Experts of a small language model: 8216 steps.
Below are experts of layer 3 (counted from 0) of a mixture-of-experts language model. Rows are named router (the router's row for the expert), down (a neuron's output weights, with its number) and show model dimensions 0-255. Each number is 128 + 24 x the weight over its row's rms, rounded and kept within 0 to 255.
After each expert's rows: a language model's description of what the expert responds to. This comes from a sample of Wikipedia text that the model never trained on.

# expert 24
router [112 115 122 134  99 175 187 134 157 122 128 104 109 148 119 158 141 100 194 127 129  85 124 131 150 112 115 128 108  85 138 132 161 121 191 132 120  77 156  94 116 134 153 113 152 118 158  94 157 129  95 157 142 122 165 106 105 130 139 124 132  86 106 111 139 142  79  85 110 113 146 127 154 153 108 113 146 136 138 167 111 156 136 149  89 146 120 140 119  98 152 133  90 114 135 116 134 122 114 109 129  76 138 125 111 110 120 110 153  98 167 140 125 150 125 142  78 143 148 108 163 147 118 115 153 135 154 148 116 156 129 161 130 135 146 137 100  85 136 140 129 145 147 128 133 166 121  97 126 139 123 148 148 101 145 140 141 116  76  78 115 187 118 122 140 130 121 142 106 114 142 107 148 143 128 136 104 129 189 169  62 108 106  91 164 157 119 131 148  97  96 130 159 166 172 145  90 122 122 125 152 120 132 151  99 156 121 127 173 124 138 128 132 166  94 130 135 114 186 129 120 134 167 104 118 137 124 147 109  88  68 110 122 120 126 157 117 124 136 167 120 137 140 136 122  96 140 140 113 112 105 128 155 151  96 117]
down0 [ 99 112 103 159 132  91 170 100 121  92 124 117 110 117 158 126 184 171 102 135 107 146 124 127 139 167 112 132 114 148 138 115 141 151 117 128 169 145 117 108  99  99 132 150  97 101 135 131 104 146 158 128 150 109  96 109 132 141  89  86 109 151 132  80 164 151  93 119 108 118 124 123 141 122 131 145 153 112 111 165 117 195 105 159 106  78 107 139 100 144 121 121 135 129 144 119 146 145 148 104 128  80 148 134 144 105 161  94 123 152  94 116 140 112 147 109 132 170 128 160 170 121 102 177 119 106 102 153 123  65 153 129 183 125 109 155 106 153 164 160 115 105 133  97 120 134 150 136 145 127 119 103 140 109 108 177 112 134 113 120 132 162 118 145 117 118 102 140 170 142 168 142 115 145 141 171 161 115 117  97 111 132 133 106 110 114 157 146 153 125 122  66 113 145 113  96 137 120 122  83 139  87 124 142 172 134 107 159 126 128  82 131 116 113 173 131 153  95 161  68 130 140 130 154  89 158 121 125 113 143 128 137 137 118 139 134 105 106 122 140 168 120 107 124 147 111 129 164 164  84 159 155 132 105 136 121]
Description: Mid-word pieces like "ar", "or", "ost", especially "ar" after c as in "radiocarbon", "fluorocarbon", "Cojocaru", plus relative "who".

# expert 31
router [102 110 160 103  97 156 145 167 149 102 103 104 115 152  99 156 150 108 148 108 166 105 107 148 162 103 105 109 146  95 155 142 159 107 169 104 141 104 130  95 110 117 152 105 143 105 161 112 150  95  97 154 148  89 148 149 101  97 148 135 148 108 105  94 147 152 102 111 113 117 101 117 144 142 104 149 158 143 101 148 107 143 106  98 104 159  97  93 109  99 154 163 100 152 104 109 143 151 141 113 123  97 120 106  95 112  97 113 156  96 145 139 112 163 104 106 109 142 149 103 152 137 140 113 147 138 135 143 101 153 169 150 153 148 156 151 140 118 159 144 138 155 148 150  98 137 113 109 137 169 161 144 120 107 150 160  97 153  98 109 100 147 142 102 107 113 158 116 146 114 110 108 148  92  99 121  88 152 135 154 124 108 116  92 154 165 106 145 140 111  89 164 147 151 160 103 109  96  94 155 156 156 152 159 107 161 102 112 159  95 156 153 157 151  98 155 155 104 156 119 109 151 127 102 150 154 137 146 153 100 120  96 141 112 116 130 161 147 108 157 116 139 173 148  96  97 157 148 130 111 115  94 132 154  97 153]
down0 [116  87 108 102 146 162 120 134 126 172 102 154 132 148 131 155  87 151 126 179 130 163 101 130 134  97 114 129 120 126 162 124 109 128 116 165 116 150 114 111 126 131 145 154 146 132 135 118 124 145 139 115  80 143 125 114 121 125 132 137 127 102 188  83 111 158 135 107 108 130 101  98 139 107 118  98 128 131 146 117 117 132  95 112 108 138 134 137 115  94 126 104 129 141 136 158 156  99  98  90 145 119 147 144 100 159 133 114 154 113  92 125 106 154 137 144 143 136 131 105 125 110 139 154 116 154 140 115 101 100  99 179 114 117 138 151 125 154 133 144 135  91 131 144 125  92 154 176 132 116 133 107 117 144 171 108 134 130 115 144 141  90 127 146 139 146 163 129 164 142 154 161 142 148 136  96 111 138  96  75 159 110 125 107 118  49 165 130 154 143 105  97  85 147 122 119 128 153 174 156 109 153 124 160  92 147 131 152 126 118 154 113 146 115 114 121 194 123 213 136 110 142 139 113 127 140 120 131 136 131  86 159 128 136  90 147 175  88 146 118 115 117  99 140 122 114 165  94 116 119  62 172 125  65 134  91]
Description: Commas after quotes or words, thousands "000", and adjective stems before -ly or -ful, like slow, peace, wide.

# expert 57
router [ 88  58 128 123  88 171 110 163 147 117 117 100 112 136 144 114 127  99 137  74 139 148 133 132 117  86  82 103 188 127 135 161 146 124 132  78 179  92 149 100  98  72 135 134 153 110 169 139 192  86 123 123 129 136 118 149  74 104 169 123 158 112 114 114 159 120 112 144 141 112 112 133 130 159 106 149 145 145 113 149 116 181 124 126 116 147 138 127 106 118 166 145  95 174 123 142 155 140 142 118 115  96 111 115 131  96 110 102 133 137 117 138 137 143 105  81 120 122 152  85 151 132 139  85 112 131 110 192 127 117 139 110 145 130 129 154 129 137 133 123 135 165 128 174 121 139 123 117 140 144 131 136 124 117 121 142  88 147 127  85 132 120 149 141  97  89 145 116 120  98  89 101 158 115  99 107 117 162 151 130  87 101  91 121 133 117  91 131 149 112 126 150 167 171 149 111 116 100 114 158 165 148 136 151 134 135 127 108 152 118 151 119 132 162 119 150 128 110 159 103 106 117 171 129 159 155 143 133 152 122 130 120 174 129 110 166 132 140 120 129 116 141 143 167  88 115 114 137  89 111 111 111 166 134 103 137]
down3 [154 147 125 137  88 161 134 137 150 132 152 121 127  98  85  84  78 154  99 187 112 145 148 103 135 168 173  89 140 129 109 159 173 151 141 111 167 149 161 112 114 158  96 108 108 116 138 145 157 133 107 145 101 122 104  95 173  87 125 168 153 114 105 110 121 128 119 102  60 157 111 125 124 160 139 143 170 117 141 167 101 136 144 183 199 158 133 110 140 117 104 174 167 138 125  75 114 121 120 132 112 129 120 107 108 109 115 129 134 122 122 148 119 150 108 135 154 127 109 170 143  99 141 107 140 187 156 127  87 112 108 111 142 151  98 149  67 129  95 159  95 113 140 121  67 162 158 123 128 154 119 144 127 135  90 149 161 167 130 147 131 143 172 120 139 112 118 154 133 154 152 128 106 141 156 121 138  82 121 115  98 117 127 122 123 163 112 163 125 106 123 136  89 100 145 135 131 136 106 106 155 135  97 133 125 122 130 159 117 112 126 125 163  80 140 145  86 116 109  98 129 125 130 141 124 117 141 118 126 130 123 140 101  97 105 126 127 162 123  98  98 131 119 138 127 139 107 137 133 141 100 134 128 123 108 103]
Description: Opening quotation marks, brackets and dashes that begin titles or quotes, often after a period, comma or table bar, e.g. "Only, [, (.

# expert 39
router [ 90 113 120 102 110 177 153 136 128  65 130 124 130 120  84 145 154 123 146  80 176  78  95 141 147 104 125 129 127  97 140 174 149 103 135 105 176  93 103 106 121 142 142 125 154  95 167 128 151 143  88 124 125 120 177 118  91  83 132 101 137 137 130 120 135 135 108 104 109 112 131 134 132 136 119 157 135 133 121 125  97 157 126 119 112 146 110  93 136 109 147 151  86 154  85 112 150 163 158 122 145  99 112 111 121  91 112 154 167  70 156 117 112 161 118 121 110 157 156  85 117 148 171 105 166 135 134 119 117 138 134 129 160 162 158 159 122 113 157 137 149 147 177 159 117 153 111 125 123 155 153 122 148 116 142 163 118 152 115  97 119 171 166 130 137 127 160 127 164 110 106 116 118 115  90  97 104 113 122 154 139 103 137 117 151 150 111 139 119 109  87 143 134 140 165 101 116 101  96 136 149 134 173 130 120 136  94 130 192  97 146 165 144 138 115 150 162 123 140 130 112 170 108 114 149 111 128 116 173 106 123 114 119 129 124 112 154 135 109 150  86 131 146 165 106  91 147 176  84 119 134 116 124 134 116 126]
down1 [112 118 149 147 120 128 146 141 127 156 130 129 178 125 160 155 146 135 154 126 117 142 133 127 168 136  87 145 129 123 137 138  85 116 122 131  50  93 107 104 129 132  59 130 136 121 186 152 144 155 130 137 114 160 124 134 126 115 165 105 145 144 140 133 100 110 161  87 108 117 120 135 135  99 153 134 171 104 146 161 123 161 124 106 136 124 161 101 117 136 127 144 129 105 118 148  74 105 120 130 129 160  88  71 128 148 152  99 124 145 106 110 140 146 118  96 153 161 137  82 140 136 123 100 131 157 127 109 123 128  96 106 164 105 152 142 163 139 143  95 118 136 150 149  90 127 150  89 107 116 118 124 163 143 131 101  85 130 156 121 129 158  79 132 127 122 123 156 183 142 104 134 132 127 140 118 132 116 168  86 117 122 138 137 106 102 150 121  71 115 159 110  97 181 130 155 112 118  93 104 132 167 125  97 168  87  82 134 126  92 134  77 178 150 130 152 102  93 109 113 135 162 142 116 132 106 130 152 127 129 112 137 133 164 106 114 133 125 151 150 114 106 143 163 120 180 122  97 136 133 112 159 175 110 142 103]
Description: The words and suffixes over, out, back, cover, often closing a compound or phrase, e.g. Uncovering, Sleepover, hungover, Moreover, scout, ran out.

# expert 22
router [107  78 132 147 109 134 125 161 120 115 108  96  92 154 113 127 163 110 146 108 160 101 122 107 174 110 100 104 141  87 151 128 166 134 124 111 114 124 118 120 112 102 153  99 120 133 139 115 179 122 125 140 145 107 134 151  96 113 161 106 167  68 133 103 137 130 150 122 135 101 130 126 124 155 129 142 172 149 116 126 121 116 111 112  96 191 118 101 105 111 145 132 115 173 123 102 127 169 134 115  86 108  88 118 123 101  60  94 144 142 121 176 103 156 134 105 113 138 111  97 169 145 147 132 135 160 108 153 115 107 156 139 158 131 126 137 150 132 155 137 147 123 109 138 137 134 114 114 163 143 123 137  82 151 119 171  95 174 119 127 131 114 168 139 106  73 182 118 129  98 120 141 139  99 128 130  74 122 126 174 113 108 119  64 154 166 120 153 136 149 132 119 132 121 187 145 102 106 120 125 129 138 141 136  82 147 118 105 131  99 144 129 144 151 120 165 137 117 155 117 133 133 154 111 133 166 111 167 146  98 129 129 146 111  83 131 198 139 112 137 144 122 151 128 122 159 136 139 141 130 140  78 135 122  91 160]
down3 [135  68 127 140 149 115  93 146  90 100  99 144 118 126 112 113 125 126 153 135 157 127 105 147 123 114 118 162 151  93 120 166  96 156 135 131  99 114 137 147 138 125 159 102 126 181 159 144  67 181 118 155 149 162 143 105 154 151 149 140 135 109 136 151 122 101 159 125 127 206 117  94 139 141 173 139 131 143 113 139 154 116  78 103 151 137 127  91 149 141 117  92  97  77 155 100 148 115 111 135 109 159 101 122 129 145 130 134 121 156 132  82 149 135 116 139 118 122  93 138 133 127 149 104 141 113 113  90 120 131  92 140 110 166 107 151  95 143 125 121 119  97 109 122 137 141 118  86 128 116  91 149 145 125 129 108  84 119 115 115 125 122 131 109 139 115 136 116 140 132 145 149 129 116 100 150 149 107 199 153 140 162  93 152 120 107  56 149 124 166 133 159 119 131  89 128 119 132  92  86 120 133 118  96 175 117 102 127 130 131 126 133 129  88 130 147 146 107 141 120 150 112 179 130 102 153 141  96 143  90 183 125  97 109 102 145 142 172 111 178 164 169 141 143 132 123 119 129 104 172 124 134 137 123 125 158]
Description: Consonant pieces inside foreign proper names, often after K, V or G, as in Hapoel Kfar Saba, Đorđe, Dziwoki.

# expert 58
router [130 115 150  82  79 127 134 144 135 122 130 113 120 127  64 187 145 126 165 112 160 122  71 148 134  90 128 120 139 113 130 113 138  82 154 111 174 129 106 125  88 135 164 119 139 108 154  83 185 123  99 120 138 116 150 155 125  85 121 148 124 150 139 121 125 142 117 115  86 132  95 122 111 153 108 174 137 130 138 132 130 156 109  97 124 134 126 121 100  97 118 116 109 117 109  90 144 141 148 108 136 120 143 108  87 138 129 129 157 122 140 112 108 150  95 134 115 137 167 130 130 126 153 137 179 140 160 151 106 166 144 163 149 121 183 182 162 105 147 120 154 117 144 153 108 136 128  88 109 163 137 136 105 102 129 177 112 153 121 116 142 140 157  87 128 143 126 132 127 102  94 107 130  83 106 112 109 138 102 166 119 126 131 109 155 168 122 128 157 116  64 138 150 129 128  96 147 123  97 161 189 157 145 152  95 144 117 130 153 106 148 170 137 136  87 148 144 128 137 138 130 106  87 115 129 117 119 138 151 128 109  87 125 118 148 151 171 165 124 166  84 137 166 148 114  89 145 145  87 113 124 133 117 147 130 123]
down0 [170 146 117  97  90 116 127 113 129 149 151 126  53 144 120 125 152 144 125 161  82 157 149 119 154 112 128 120 154 119 113 138 126 109 156 119 108 127 128 130 165 123 136  70 122 134 143 159 147 125 145 148 149 123 170 156 113 142 130 115 130 124 128  93 114 158 171 101 141  94 155 162 107 114 133 112 135 136  92 127 153 116  91 126 118 149 121 138 112  88 106 136 119 142 175 164  98 135 105 104 123 103 124 121 113 122 144  66 133 170 111 189 121  84 122 109 133 104 156 114 132 121 108 150 141  85 142 148 130  86 185 128 134 138 149 134 119 116 121 140  98 127 123 132 138 136 165 102 127 170 112 162 116 157 120 182 111 121 137 141 121 170 158 178 139 130  91 135 168 181 120 149 172 109 131 132 107 149 130  97 121  68 131 143  93 139 131 114 104 127 137  95 110 143 153  91 158 106 110 163 145 122 113  96 110  86  83 161 137 113  79 129 152 110  76 124 136 117 133 109 182 153 121 128  95 144 168 139 104 146 126 147 109 142 118 116 135 126 152 101 114 106 122 111 137 101 109 131 129 121 170 130 151 142  84 137]
Description: Final pieces of English and American town, club and surname names, such as -ford, -ville, -ton, Scarborough.

# expert 18
router [131 118 126  98 108 126 131 187 164 131 121 128 101 160 112 172 172  97 150 103 147 107 125 134 158 118  98  99 123 120 143 176 162 122 135  85 135 123 143  87 125 110 122 105 138 123 140 106 153  99 119 192 160  70 128 141 130 115 130 128 144 154 132 112 133 115 103  74 128 100  79 104 141 141 105 130 169 137  93 140 120 156 103 125 103 181 129  88 102 128 117 116 123 173 106  75 144 159 148  92 116 130  85  94 124 105 109  72 146 113 124 158 135 168 122 126 127 150 163  91 138 174 120 119 139 119 134 126 103 108 154 114 126 141 142 176 144 158 137 176 139 184 115 149 108 163 128  86 124 152 138 140 106 117 117 141  98 139 118  97 122 106 113 139  96 100 126 111 100 137 126  87 158 123 118 130  91 109 133 144 128 125 131  64 158 158  98 143 152 115 136 154 127 125 141 105 107 134  98 135 135 134 136 176 128 151 116 149 130  83 131 148 154 159 128 174 125 120 149 147 134 146 188 132 133 174 122 158 152 109 136 118 126 120 109 150 181 134  92 137 122 122 127 131 138 136 161 134 144 121 123 132 118 137  97 144]
down3 [115 140 109 150 149 155 123  97 134 136  95  99 144 104 140 106 165 119 127 111 142  78 172  83 136 132 149 148 139 110 139 109 123 134 111 151 112 124 153 145 148 143 158 146  82 150 133 111 156 102 153 126 119 158 130 131 109 140 139 144 120 121 125 146 151 167 162 146 130 158 112 118  84 150 104 132 132 103 134 129 129 161 160 136 124 105 140 108 173 103 148 101 128 125 154 120 129 169 103 123 163 118 156 119 132 172 126 131 146 158 103 151 145 125 108 132 150 146  76 130 104 129 129 140 135 102 107 166 133 128 174  94 122  78  76  99 150 157 119 144  87 117 186 119 116 101 148 113 164 116 136 157 134  85 138 170 108 138 132 187 167 115 104 118 125  99 152 124 155 108  84 113 135  92 155 157 130 122 143 118 125 161 148 140  96 102 121 111 111 100 149 171 138 152 113  87 106 150 135  91 127 145 105 116 126 128 123 118 118 152 141 161 137  65 156 126 133 165 125 148 119  91  69 105 148 138 127 108  86 119 115  85 117 155 140 163 114 128 111 107  92 102 120 118 108 145 151  44 114 111 166 136 133 133 133 104]
Description: Capitalized first syllables of personal and place names, often Indian or foreign, as in "Prajapati", "Neelakanda", "Satie", "Arxos".

# expert 50
router [131  95 153 126 103 174 121 154 123 134 114 111 118 162  81 133 157 142 183 115 131  80 124 144 154 134 128 131 130  77 147 148 132 133 155 125 131 133 165 128 162 115 134  89 125 123 150 101 152 110 119 130 139 112 132 142 105 134 121 108 133  97  94 104 170 173 101 133 113  82 106 122 143 129 117 115 177 159 115 136 102 140 121 134 106 190 130 138  90 127 139 106 138 162  99  86 142 133 171  91  73 128 115 121 144  87 139 107 147 133 112 132 106 147 132 103 131 100 116 112 167 154 117 120 155 140 120 138  97 167 156 138 116 137 133 164 169 128 125 149 132 147 147 139 120 153 105 113 158 127 162 142 131  90 157 135  93 125 118 111 108 118 141 111  97  97 131 123  99  90 140 108 125 143 126 103  96 137 155 159 110 115  92 112 150 140 106 166 112  98 146 128 183 153 138  94 102 110 113 157  95 147 141 158  81 156 114 104 152 113 156 157 134 150 128 175 130 113 145 155  99 193 141 111 129 153 124 155 130  98 111 113 166  91  81 112 170 137 128 139 129 129 138 137 109 112 181 137 131 106  80 100 133 181 130 116]
down0 [127 127 138 112 130 126 127 123 158 136 123  78 119 127 126  80  90 135 172 125 131 130 101 108 140 135 110 160 135 110  91 136 132 124 124 114 148 148 120 133 123  67 151 126 170  90 165 114 108 134 127 179 131 134 116  87 153 144 148 144 102 149 130 176 138 157 146 140  81 146 141 103  93  90 126 100 104 111  92  84 159 136 148 141 123 159 115 159 115 143 154 148 141 110 122 178 105 131 152 114 101 140 109  84 124 153 106 114 147  96 152  94 136 130  67 142 148  80 115 148 164 134 117 133 184 173 116 117 122  89 167 108 145 102 151 139 133 140 145 108 125 158 126 150 149 141 168 116 106 111 115  96 122 138 161 133 153 140 161 131 121 124 142  93 197 159  97 115 143 139 101 154 105 125 155 127 168 136 103 120 134 132 148 140 164 113 127 107 116 145 136 143 150 121 135 113  95  93 179  82 143 130 160 113 149 119 107 139 113  86 106 134 100 169 147 129 132 120 117 137 115  95 131 111 142 109 118 114 156 116 126 166 108 135 109  96  89 142 124 125 147 162 174 111 123  75 139 130 146 118 170  78 120 139 107  95]
Description: Short consonant pieces early in a word, especially after a capital P: qu, pl, rel, inv, r in Pride, ol in Police.

# expert 43
router [100 112 129 122 119 128 150 193 168 133 105 141 121 140 126 144 132 106 134 127 137 115  90 122 159 107 106 126 111 108 126 160 168 134 152 106 151  97 132 110  67 126 124  86 145  86 140 125 160 100 127 170 140  89 171 129 122 116 131 118 157 149  97  74 103 126 129  98 118 114 111 138 163 172  78 150 182 159 140 142 128 129 100 129 128 174  81 137 139 104 128 122 129 150 110 131 164 122 114 106 114 116 123  91 151 135  92 102 121  81 133 157 126 186 124 123 126 124 146 119 142 173 132 111 156 114 143 165 126 126 130 137 136 143 148 139 129 137 131 109 170 121 145 121  95 180 110  81 128 153 122 157 109 115 137 178 129 141 113 121 132 138 147 135 154 132 174 107 114 123 123 103 153 121 106  99  96 154 118 120 135 134  99  84 141 160 148 156 143 128 118 113 109 157 185 102 107 122 135 141 139 115 137 143 105 135  86 107 164 104 178 149 143 130  57 139 163 110 109  76 140 119 128  94 172 154 117 111 136 114 110 127 146 110 122 139 190 144 104 159 126 143 150 132  88 103 120 106 148 100 106 124 127 143 124 145]
down0 [129  90 101 133 127 133 134 149  96 158 122  99 153 135 162 120 118 123 135 131 123 106 151 110  81 117 125 108 141 133 123 132 113 105 111 184 151 136  88 115 125 138 186 113 135 160 158 131 117 171 115 139 144 117  87  83 125 130  82 127 117 151 113 137 154 144 140 138 122 176 106 129 138 107 108 146 113 153 129 111 138 105 157 130 134 126 142 106 164 123 151  75 140  94 131 124 137 126 107 152 113 131 144 120  83 150 159 124 125  78 110  68 110 144 153 165 113 124 131 165  99 172  81 124  83 130 100 136 156 149 165 142 144 152 123 166 121 120 136  89 169 114 138 153 164 172 177  91 110 146 140 131 154 111 128 117 115 168 137  94 157 148 158  82 102 146 100 146 137  97 136 154 149 128 144 105 183 158 102 123  80  85 114 141 113 135  95 171 115 129 161 159 107 101 102 160 145 134 132 116 118 103 129 154 116 146 140 141 110 125 143  96  84  95 160 149  98 118 126 114 101  81 153 106 130 111 138 134  94  96 118 142 150 148 118 153 146  95  98 156 150 112 141 128 112 135 143 164 108 136 100 108 104 157 141 137]
Description: Inner syllables of foreign place and personal names, especially "ap" and "amp", such as Itaporanga, Saaparahu, leaping.

# expert 3
router [120 125 141 130  96 151 168 158 129 107 133 109  93 166 126 128 166 115 144 100 143 132 128 157 145 103 103 115 123 116 140 159 143  85 178  77 156 126 104 125 104 100 138 111 134  93 118  96 146 126 120 120 191 134 119 144 115  98 136 117 150 106 117 107 169 140 111  89 131 125 128 117 158 133 106 156 156 143 116 165 126 175 108  81 138 178 134  99 101  90 162 125 100 146 104 121 180 145 139 151 102 153 121  88 118 109 124 104 119 104 143 130 157 161 116 128  91 130 112  85 155 128 172 115 132 136 134 120 126 132 129 115 142 138 121 131 135 137 172 140 168 155 167 147 112 147 156 101 135 122 138 146  79  79 147 136 118 148 114 101 103 110 139 127 111 112 143 124 110 109 120 114 113 124 139 149  96 123 124 134 119 118 148  92 124 144 128 114 188 116 110 193 138 133 165 130 120  71 128 136 139 164 164 177 120 143 138 124 126  79 156 113 154 127  95 141 142 119 160 105 139 160 109 117 134 133  94 156 169 101 102 134 133  93 112 104 151 111  73 146 134 108 157 169  81  67 123 129 138 124 117 133 141 151 136 167]
down0 [ 94  97 178 146 171 130  77 112 201 137 106 153 134 139 138 159 152  79  86 111 118 123  84 137 121 134 128 131 161 147 115 111 181 110 135 128 105 131 130 133 125 122  89 128 109 152  59 141 103 169 140  91 104 116 152 124 159 149  91 117 131 144 134 148 124 116 145 124 144 142 106 153 124 109 108 118 138 142 188 145 121 165 160 149 131 153 164 158 133 134 103 151 126 118 107  90 127 128 104 158  84 154 122 161 129  92 184 129 141 134 124 106 121 101 121 150 171 148 175 147 123  87 122 115 122 114 153 139 124 111 117  93 157 123 155 129  96  94 151 140 121 133 133 134 142 122 118 111 145 134 168 138 125  93 123 142 140  88 100 170 139  84 125 105 122 145 117 118 106 136 120 103 116 101 120 130 126 102  87 147 124 140 147 152 136 163 140 123 107 143 133 122 126  89 138 170 104 153 116 150  80 182  99 144 120 102 166 163 148 103 123 123 116 106 140 167 101 106 125 121 138 181  86 123 117 118 108 118 148 168 128 115  93 146 130 131 160 120  53 107 159 124 114 131  99 140 118 107 140 141 107 129 118 139 115 133]
Description: Early syllables inside names and words, mostly ent after d (dentilled, Dentoni, Prentiss) and French particles de, des, Le, De.

# expert 41
router [112 129 169 126 100 168 142 188 108 110  85 107  93 142 108 147 142 103 152 107 178 116 127 138 131 107 116 125 143 114 129 126 177 123 181 141 160  96 108 124 130 126 143 125 168 110 164 113 161 138 109 168 113 118 158 132 119 127 157  99 157  99 143 131 160 151  72 104 131 102  85 136 168 142 104 143 175 120 135 137 133 154 120  88  82 129 104 107 136 119 126 119  77 181 138 130 122 152 120 140 105 104 119 108 119  83 121 112 134 137 140 157 118 158  93  90 133 116 131 117 187 148 112  94 143 150 128 140 113 137 203 102 145 133 137 130 127 119 134 141 137 127 135 113 122 153 132 110 175 144 146 126  84 133 174 132 104 121 102 134  99 140 146  98  56  91 114 135 129 112 129 123 150 120 131 138  94 148 108 175 128 130 112  91 140 144 133 161 114 125 104 140 137 157 125 130 119 124 125 131 138 125 138 152 113 149 131  99 129 102 141 177 114 156  86 150 177 116 137 141 103 113 127 119 144 169  67 111 161 110 126 102 168 100 102 121 150 169 113 151 116 155 137 132 109 130 175 117 123 118 119  92 135 158 118 123]
down0 [131 112 154 133 116 124  99 135 176 169 161 115 106 120  90 109 110 128  73 160 154 177 110  88 147 177  95 133 103 160 161 129 170 116  92 118 137  86 106 112 120  81 106 129  95  86 127 159 116 166 127  97 124 137 154 139 130 150 126 101 145 190 103 142 109 112 113 141 108 157 109 157 118 187 121 111 157  90 137 124 141 106 118 150 107 138 109 129 122 123  90 141 123 170 105 134 108  91 133 112 150 128 149 118 118 120 107 100 111 103 137 107 127 161 131 111 167 149 129 145 123 152 144 134 163 143 127 120 134 132 142 166 145 135  98 149 132 110 171 115 139 105 124 138  99 133 144  92 124  64 149 128 106 141 131 102 113 110 156 178  64 155 127 145 132 124 146 122 119 112 158 101 181 118 146 119 146 122 123 168 130 143 110 123 145  89 121 120 149 130 150 171  68 159 132 111  84 114 134 174 117 139 177 140 148 140 164 136 149 128  59  96 149 142 141 121 112  96 109 110 116 154 107  99 131 102 105 118 124 150 119  90 129 128 164 126 127 112 119 152 156 142 144 132 126 164 120 130 114 129 119 157 133 112 108 130]
Description: Mid-word pieces of non-English names, especially Slavic, Hungarian and Spanish, such as ol in Viñolas, ov in Azov; also de, El, Re.

# expert 27
router [121 123 151 103  92 122 155 175 134  70  94 114 102 113  83 164 128  89 114 120 130 105 126 126 161  98 145 102 161 116 139 154 161 110 156  92 142  95 134 115  91  97 145 133 165  94 123 117 159 102 136 124 118 118 139 118 112  93 141 130 150 146 144 135 168 151 121 105 145  99  81 152 127 177 121 134 174 170 129 139 143 143 149 102  97 163 125 108 108  93 109 139 124 125 134  94 141 132 154 115  86 110 136  95  86 140 121  80 176 124 167 141 133 140 141 103 116 154 143 107 129 164 148 119 107 120 126 183 127 170 155 112 139 117 139 134 131 124 153 120 137 146 145 133 105 136 113 113 151 129 134 159 129 154 126 163  89 130 113 121 123 131 147 140 130  76 132 125 141 133 138  83 143 105 117 123 106 118 100 154  89 124  76 127 137 153 142 196 138  98 108 166 132 140 165 106  89 124 111 145 172 136 155 157 154 147 109 125 128 101 156 136 118 130 107 123 159 115 127 132 103 120 114  93 178 161 107 149 147 141 117 122 119 115 131 128 206 148 112 144 110 122 162 125 102  84 163 150 120 127 120  88 100 164 100 129]
down0 [108 121  94  99 130 145 146 106 115 124 132  91 165 111 104 115 105 146  68 113 150 123 137 148 153 134  99 126 133 155 138 144 119 165 127 103 154 146 144 137 166 150 129 109 177 121 134 128 126 144 150  98  89 141 101 104 113 132 122  97 198 135 103 137 135 122 123 112 102 128 140 161 137 113 154 127 131 127 104 129 114  94 136 145 127 114 193 109 127 145 105 185  94  85 163 145 108 144 136 138 118 108 125 108 159 146 137 115 106 106 130 146 155  76 125 139 132 116 163 105 109 109 155 148 120 122 115  91 154 116 105 108 107 120 115 169 139 133 106 110 139 128  83 133 130 140  93 108 137 104 121 137 102 110 160 187 153  97 135 160 114 124 106 107 150 147 148 103 128 147 117 144 122 128 101 111 156 140 143 155 167 126 181 145 120 102 192 106 111 146  90  91 128 200 130  97 149 128 118 135 111 142 134 133 135 113  53 140 112  83 151 126 138 131 114  66 119 142 151  88 162 141 164 118 122 138 167 132 124 150 163 133 165 151 108 146 108  97 148  91 144 112 120 133 161 151 142 145 140 100  92 141 137  94 103 143]
Description: Second piece of proper names after a short initial like J, Sh, He, plus first-name tokens, e.g. Heart, Jorg, Chris, Mart, Simon.

# expert 46
router [115 106 162 110  93 154 149 160 135 117 101 116  96 145  99 162 166 121 141  89 161 105 111 157 143 104 104 105 150  92 152 134 162 120 170 108 142 105 134  91 115  98 146 101 156 103 148 108 156 102 102 159 147  93 152 143 106 112 135 136 147 108 120  87 148 157 108 113 107 128  93 117 144 139 111 147 167 144 111 174 116 143  90 104  90 168 113  94 102  96 154 156 104 155 108  95 136 170 147 118 111 101 131 103 105 113  97 102 151  92 149 144 114 161 123 106 102 145 152 104 144 150 143 117 136 152 137 177 105 133 168 142 157 143 142 162 138 123 147 161 132 169 138 153  99 147 103 112 137 172 148 138 106 117 134 147 109 154 102 103  83 141 144 115 112 105 150 116 143 117 121 110 139 102 113 130  97 121 140 150 117 114 118  82 153 172  96 133 150 111  93 157 153 142 160 102  96 109 100 147 142 149 152 157 112 159  98 102 159  91 158 139 158 141 105 154 136 108 154 120 109 149 129 106 141 155 149 148 149 100 109  90 137 117 105 154 177 153 100 151 126 153 166 143  96 105 158 161 105 109 111 100 131 146 107 135]
down3 [161 145 106 132 127 117 126  82 126 142 171 113 190 108 104 143 162 120 111 176 132 122 107 121 119 108 141 140 137 126 112 112  90 105 151 122 111 123 109 127 133 132 111 135 112 144 130 176 130 149 160 148 133 108  96 141 124  91 115 134 114  97  91 140  86 127 123 114 129  95  88 151  90 126 154 162 134  79 105 100 145 127 143 196  66 108  72 136 109 136 125 120  95 105 191 125 158 136 121 109 102 129 155 132 114 154 126 118 131  95 140 100 144 152 150 147 141 133 127 143 112 127 129 100 133 160 116 188 117 149 173 128 112  86 116 148 128 113 127 136 130 142 123 138 112 151 137 106 150 132 110 108 147 154 125 114 100  96 145 160 149 131 149 139 137 101 126 139 160 177 150 139 119  96 136 133 168 101 148 113 117  97 110 124 127 155 153 129 125 141 132 138 100 120 192 144 112 124  87 135 179  87 110 145 104 100 125  99  85 113 100 142  87 168 124 122 167  93  87 168 181 105 123 136 142 108 126 164 149 124 151 121 120 117 142 115 137 168 143  93 114 157 153 102 133 175 116 101 142 149  84 139 155 127 140 117]
Description: Opening capital syllable of place and personal names, often in tables or after of, such as Portalegre, Al-, Bar-, St.